Weights of a small mixture-of-experts language model, trained from scratch on English Wikipedia.
Experts: 80 experts in each of 14 layers, 96 squared ReLU neurons an expert, 6 picks a token, a sigmoid router.
Training: a variant of SOAP for the experts, 249M tokens.
Below are experts of layer 5 (counted from 0) of a mixture-of-experts language model. Rows are named router (the router's row for the expert), up (a neuron's input weights, with its number) and show model dimensions 0-223. Each number is 500 + 50 x the weight over its row's rms, rounded and kept within 0 to 999. Numbers have three digits each.
After each expert's rows: a language model's description of what the expert responds to. This comes from a sample of Wikipedia text that the model never trained on.

# expert 22
router:483538555559447547485490580543496531487512506477472446486485544517551548490527468500533488527487530567588527476600497460458555483484565486513547465447516488462510432496437505587463423604476472418518477478508461461502505362458531448526560572472439474582459513518509527532521479569572469455506505405503519429412503473476535570503326537575445606581506537547453534473497590418500604523533484454566578549565490499472513480571450570506519581587554493521531498537415438496478541416629499586509480511533584521463435557531476514592517519500462481425467434442528479408535396447528569462424470457503479500617484470491556547481606531457437484444555497467476470469498523561468523460565
up1:552447531437537520504516527529432419514511534498505558533528502540500474495483500426550487548477538481474502479346561617492484421481437428431497554476444582390481588505465499434526528548564546493490482409529463441524466460455538499467523491388496530497473417554484486471478522482495400500416465441605469451555498472568540536612380493565491458455495486481479469450555594531486506540593461423542601381606455415525536529516538512503483475434497439519410517573529565520548498530656551514449552509429478465521591446494514518482492470586474517530448496466563539483520510551578570448501534452594492510499461422468549520511506510447471480463575480503413549496479514485581578547505
up2:486512535467525386433444502525381528620479502457501564498552381520520470483506480475475520595496584457506508474557396508566429577478547545490557558503461582516494465497475490507441617575542499423509469502537434517458516514520521498580547450445508420578543461468485476462444551575554523624460432479577516563524393473496535522467545442498539526495424441440452426535494453439550494490518584521473473490619471451457491467520506454504432388478547566506498451463497560390530512537531517486501560552583476512562518417466569523489462533533484486505381549428537510542429455471533621494511477483424439435568462472513519487435482488491476538546423523541491499462497464487604402444439
up3:407503523506478533511456563424536556489518492512395458547561523510502444533473517417491497393491559508511506526541402484506526525481488485555546537499519514449541512523473517498476516510511514543563463401523469459493522442523539531494455546463461531470532484549521616509484521581490436511626428475524463480557396512422532469589482500450520554438631581496473442353607467502522515433537520458468526483516522529485597475468514539444441457468508488571471513468486495546489569511454510577387499498631540525539458443524546543437540536456440549506492440382528548511547493516579545536523558384389533529631543626442492510462441485477549497496605563511515425574548413515518542515513
Articles a, the, an and line-start tokens, plus pieces of infobox or section labels like Bi-ography, Occup-ation, Fields, Died:.

# expert 55
router:463564440496437519502503410480490433474385486517485472511547537407433508481414404506484459478432464487506497527484443547552545472436495444436501465545453475426506545536497443511540476506457477480426428424416529506522476464315520457501456585436439501506499526543526506550626480498436420508478498536485495505487506628492495546475497512520503536461576532604531602438560482570339504531485487549559602484507465538484487526567529523561583423533583541540424495486465558458531524421524478510467422516448407525505478494466486565494540485412540499484473537443496461591480476513586509496477489521471478489484504475471438529557320483502502474491497456414486604551460450432461533425479
up1:471510530491549508477490488507532505438456500511555464539480551486479484455437519477440549560551548529476505471515481398475440419415465464500504461464549412551469495517582546517565460449524485541443493503461454526523438509424512551518462504442437400394409489416522460564525540540482509516542596572520472492553486466493516593534465454602406425434567550541453614529616505497489460511498556462544426450519330489524466417488586498521503472533537545594467502389553408480512539543462501473481477541525422542492555559472472508403497435453550391445505586397504479371498521529603482451545529483509493464493489521560424509570427523450551453468393519458490503455509561495465522530481
up2:472491523452490581437547517483447499490483497506453551493540453438444459460500494477499562504434496498461426394451463485461505529481501557530502348366498549554623575496536519590408494479487442585504473454476464510583543410408528583495505525502460424526523501427495522529435485427437462486490461527513490431496566510534451492490467440487543482560559464512551442581538564504417546490656572416534433453583483517478550526486443535458513513506541500418521466509445450526487542522442475419450531550603434462605505496538553547548443525513482541543509513569482489470475479495632517475503414502491471488534477515540587483583450555410507533592401431593491505513463481482460606484450
up3:536502464545409500462502558496520499446520478512476451548467519475544507593592501489509494513597473479511496516397547472549413444498524504596529476421526484518546612499542532518484518547564501462457440482581465544496475535443495508469526551522428468490531462468487531507477586413489361498575473488582452380503473449502469510441544455466564528444441527551632471423590529479539499422527438498436461526547495587472602462414597536562492420476644449471459611519518556482576457494509495393466436540453436454542511469511462509505649539482482581496540447500491495530494497533555520513466478555435488534482483438473478489413501529428504470487409539480505545372461492573452489486568
Middle syllables inside longer words and foreign names, like at in altern-at-ive, ov, ar, mar, ett; often near coordinates or tables.

# expert 39
router:521520474539511566495462471588567616499484509533496505484455556531514571449545489530508415452428584519469506367473606499569480520506542436506540465500478460433493487488534535480502546490481513514453431540491471485629520538493508562452509472544488514399507455468484439372479556446503499503472430510491488520640445514523414521493530487358455471469468459506592557460499568477544521552449556582506464434604494558463525415516484459595479402453486498508531473460498576426596503514521464423478606535463449504557501502525573495501459487461442552550530468562501478444456558548515492585458530509560489459493490518482423486414593464499537492536521427536479547348403613490462484434447
up1:476549514492584506520543374515517520457486510547461459489506410472532421454489472544388520565504500538460596568471516489425472503504450447491488466546468531455453480461556508517462455442428530513506511537471466571524501491489539484523509439512529544441454542469478444526536420401408527533480514547605490447478541541411454531393527434579506506524502551552476599560428476493422462560500446452417413477469464490514457435452530427537507510552471384401582484525487449453483511559597453472491522529511421569497513551566381496519446498401479487554462587423550505475495518392508494511507503464548497506546509356648543559476573504510493498601521508540556457600482439549529448539555
up2:436505487467512535504451568549489548472537559562489507585522433487535461393463533523459570486596525539544486517527399496401494463465519521546540482397499510430528531556497565554576518529450454484537512487489421519414468492545586461503410453451613452403433472544474575488571545510447432459442492461527377525444487526459474437513501477572451450422494520511459515567557407464564472500422590483519539499455468552457578417437495389398481483523565470501503513415550556507459591467488569472487476532513543532536478491542526609440467581539574468535452448533538522477535414447457519410511495523535491457404450478527509491582433471505512480415546516508426460533540450597463513596552
up3:535459522443578427496453452554496591429548547524426582525508454436480569473556571463476493471493522567484547565374446514457467550501475492561487523475466477448503439504567455517585471535492548416464510461572433509468433544508516493610344409388557463489402454476522461468546552487587539531525590568476493510487445451470469480380600441458453517472482431483472507555421520472539448435486514453406460390448420532502511465482597571477509495562581469568546504535546548517551538516523509469476575495565465529527487563578480492542503496464427545432390439454595470440488414489491562531562472477489484453516533553541519508459459548522506463530430456540442466578513558473509514493471
Content words usually followed by of/in/by, such as average, used, signed, written, member, plus bachelor pieces and may.

# expert 25
router:571477499568508419480538472466480454480480499495507460526501546504536534529450522505471509550452471531500599568459526543524459404449434527447507423460537458533482409531492498487474470539472559544536541502484536501452538550527505512462341448544614459460276488426544493403454461530562433517593592439549526531501521440482503441417458508518489521497508500496450432528487412503516506531452569479375508536498462556466542459488565539540429516428450489498555540411595482471516511479465519498502538510474508657522455448566551494498481526515519469580516503411518483438484526518383484502529475457518495509519498435569434542503528518402441434502424462478355517579415516555573499549517
up1:488410506406548501478498490511417408503418449542453512518544487461561556534551579536440514527513472550522497560479447585522437510432481451518518478472508471562508546517521583481510567531504467422583480480613522516568463470422536512462536492439453569509507565528682473483542584443421457489566457543495465446430477517572497521551523358533521521470473525472594503440482554534514518551507457490510515507470445427453411489511471502391561511532493547553520547506461387526459441571473496546466506496530486540440509449462501466451530441498530441467454498487506495420449487503503569371433536489515482542464434463482580586419578509570492464573549457413481388350478477561434483486470
up2:519544624501534515471409524599508546456549487554516548572424398506439522509492445466464467539501476636545556498413487497552458506534394450463588511512460482441517461499497402519544507505571573475551517504485491463500435524439526512483504363463509522453526604492591567539545544504454583517464491491537356473585444549446521512518495469560532463513501547418585514510463457527586450575531504458586566575544525514425563530566530524485460494385494468560423509450521492528498584495564507483425491483494438562501529506521455497518467430486527470556453503578476570470499529467417530513570441532432404459468429519458575480481458557514516527436518428557450441462459479426447484615541
up3:548413543406445492465469516599523527516552509575464469557608437520538391471465426486542466480530521473544622553479485573498557495426603457526551430443529491539436578521515469507543509489547519494543570414523429588489385494438570547444511404437511424419521487487586466489516531498501532471485573512464466522434418482529531398479479519461443505450480519520503607517541412534528495429531425553535537576570460552488578550481487546465525423474504414493549556531431508530631482571500547483493542523469501564432405509523494537483429423443525538569597541502572509501450472498495530479471507510560432527550441536488551476526536507542580425526442409518553498517560468489470494582564
Lowercase word-start fragments after articles or a quote, like d, s, st, h, sh, gen, as in d-oes, h-appens, rest-ore.

# expert 10
router:531557533507392575478485449485436561526530546510539474510551407548585484458478472501467514416543530505532501460594438511384486488465457527516512478534515571477431532525416504457538499521477515555505496495483507494474514561521478485431389467554612595509422598515532477550469526543507532477509459526501490554540460461459503542600663491422487508406543521504516456511522504440497512471551473491560440557553530476444458446504399486451495510343502518521490478583430509505439417536468523556501499565593447541611399488404474520505433471552471470479558555517568438481501563490452502583514493485600481546526492531612506502539523536393502533485545503577481441569526523647559466478448
up1:468513538427541497512476459533440592468457419611460488514493479528532497502535552517489484608460552541507466497487508521520535508438509458514533486487602482501484487580512569508534528440570554474452626430525416505481434497419585465563470505419552400405446516516542507582496591524458385528502505441583535458522400462493516457459431474510591502479547447567460600459501433579393498547465577519478529480545487518501531547521509444473558453535480507536494537487562487491585541545572474464502511535554484507536545608485515551383528443465531426572417519493491592441517500505457484493537587438528456563518431563504502552556485558539664502601478455488523503510433431516579466539560
up2:471468580463513482467420514511496504470487493488504551623612451509468506431520529442436499522539590473461597477510457345631516481490441525576568412470509480506465526508524474571548576533544559513528545434490482489521447474556552514480537421406497436425521386444503544552467559454444536592542578546489447525503506472497489429513495403486499419557537503452499500472495571493548414483541499524583490579436481503396527539543505449521539394511476445562377505502499432520478478527591532448487575530530429600476571489549404534461563422482503515565442570501468442428437479512497536405514510528457459493558480485516495476470465487575509466470444518582437451514422476486511526593547
up3:525394506436516477520487544548495465495486518567402511546574489508460543483487479460448474631565443527537521526466560560456513485450455480521530423479533485585361452583580511565484611475487603515487571477478518488546470388477593515475487479446457506408474484463517495448450539534499518629582494525424486482473468493498579451489551483518479468576455463487445463605497517541537485471531464509514505489405530523498633579430479430445470457503422481525485563474458344469526556520434568505409589514557478564534574456524502595564507435509540446504471451514524516525351438497504548444464514442466490502519482471410517536523477541501543482508469499547457445464497477434508626520513
Short lowercase pieces inside words, like b, m, ph, rom, ib, often the second token, as in f-rom, cert-ified, sym-m-etry.

# expert 4
router:421582511428534430492496407527478610559515559521493499508511483505541485469521520642520509486414461423513524518577424604425424705482392437474541514513505546480553432531548493421542485559453517498546386503554541514516569479572507427544480465542509583499593441524554384396518469515495530454475449426496493506463435490571523486530440509466471551476442450550573493553493456486574465411453608473525522501469541481453575455543492576578468479461530543581503570466475605526422488483552482501478444480452547454516504447493528503506501461545492488452522520489481437531529463570509539501575471496578473534514491566546453537572517505444551584527523548551531501525429486556489535575548
up1:525425545457542559410443463506425477462432438562525414484516520636459547462476485500451611569511522557510464461379540466480513425363489494520558471401534443539382546620447493602540536505462493485547511411453443542531527428542568513436534460454547540538514532414581492476354512452484550470559471561506498449518395523513497411544458446491468482537480450513485472475443541482536526497462483462524525452564528544522488411465533480484437528583556484525483522495592524437505447556497549540473540543424519503515541520471427550401499467526518511623555551458551530448473508479475459398518503483585453555562509496451518462523434555469553513477467449548461530487464425590537539511485
up2:519375612507483499454489593502434478410429534529513476499444544540509569459530564462564480566614507451503543427383549518517601497498515599534485478442466438473518484518436516523477578474604517534531538508551546504424475491541473420610511440468447473503532483424541567579418482572466458472554451528533464513467548561508502533433475415391450510526455483457483598554486461511544444499486480536449544539457447445460517510433594487488452469549547481474498467441581430547481552502479499555502531449412535616509518488491390524490461474441511498545414562385569485453496472504478601488503559449527487480540460566485525481478559460482486526476475607469557468523503546484617568575575
up3:495450560481510602516527449503563477426580446540414507532540498432481536476503527474479492529504440474518506479524467465500489496480473484587528491482581489548446542527439576522568579410554510581575509407500555472536455477428610521448486457451544430518568509445607554565464513481491530528495487514510476457533466489505473477527506535401487438579534489505522462481507498565497467518446401506521596556436461519437570548474488392378509561496456596546579436401527588425567612550532476496529533544516493584532603461531471520514483462550526425557448465475490521466449534538470483525507460456500395430431487456601569528531642554521583471467490528594459555419555496550489525476579
Place words such as United, States, North, West, World, plus commas and dashes, and "at" before opponents in sports schedule tables.

# expert 8
router:526510561483552562448470511485511420369545487489499463550482524576546468447487521471555579590562508542543584456502548455535549379445417597478524465525449427482458434561465549489484469518409460577467565486548534562509540511425518460516380523495577549425434502579511512397509431519529545450595580537464451483508535481534550506449534528617505521563464489424445412476564525466511502566520421522528511538532469561447545546589496558476471461431485419487552512551557403461440532489518454513469508477462553476450455511538589560530506465468549458513531545512514487508505360449378433418438410532533484492494447533518478434454530513545445534527527489522466470444355475455506491514510
up1:375486533442557491479397403423487510522443526513471518479593475512437431549477494564495488461546505544562473513495461494479463556461399463505509505521591576515470483583564522495506548410501602515475484431441498581520380442501520475498564548493490539507504515427565550549463575522479454561479497536653487572485504544504372517488537420417452492469441507516528507497494475506508470428511474548506496439475403610527416435431532430622552571505490424475492564513427424508537524565619578452446543458545521528518539501455469581499520427505485498502434491528532495514472573490510573561502493413523402510512503485544433520479481575521520448519467520485495430522502419616490571419474
up2:461465435520519460461471435561573494540513425480410431511561518461520552503552473468508402434592503512637549460503468472555388533458446497520553430409569538550433583509486542501485538419519445459411490500417490470441449550569620418530479513432431477458545562482589476519500544537501565466422508460486385442503431397451444447530599487517512623490486557528519589550495533497519445447408468456451480562415479543436595478502512476493487501497483517537470490483463457411497489490444503402515479549523438388564523459479489516475541473435515463527469525470533526486477522464577529403516495510526476540515505561613481515562589521514515441489424528481482427534512523502577582561520
up3:447416534414597546462432580523450461587503538503483552520498464434547480480510497464561500495468501443481534400557480483547535538446648530443488510531511600516446549562468499528472480570515498542515502450477362575558478522502534555556547469507520519524526486465555466460429523504500447540503479551514477567440441521501443505432591473463489512404511449397548465425486477400602401550600486583535389458560502473487573414540495503464525525468543492497545441502492487479470551563520459472481607570614521576455477573480516537551404492464398509435490556521555500466516456504556497471547414485436440476584497601535491534481525487416482465469520534587493454536528602501505487467418
Single capital or lowercase letters and short first pieces starting a word, often after headings or "the"; e.g. E-lements, C-lub, Comp-etition.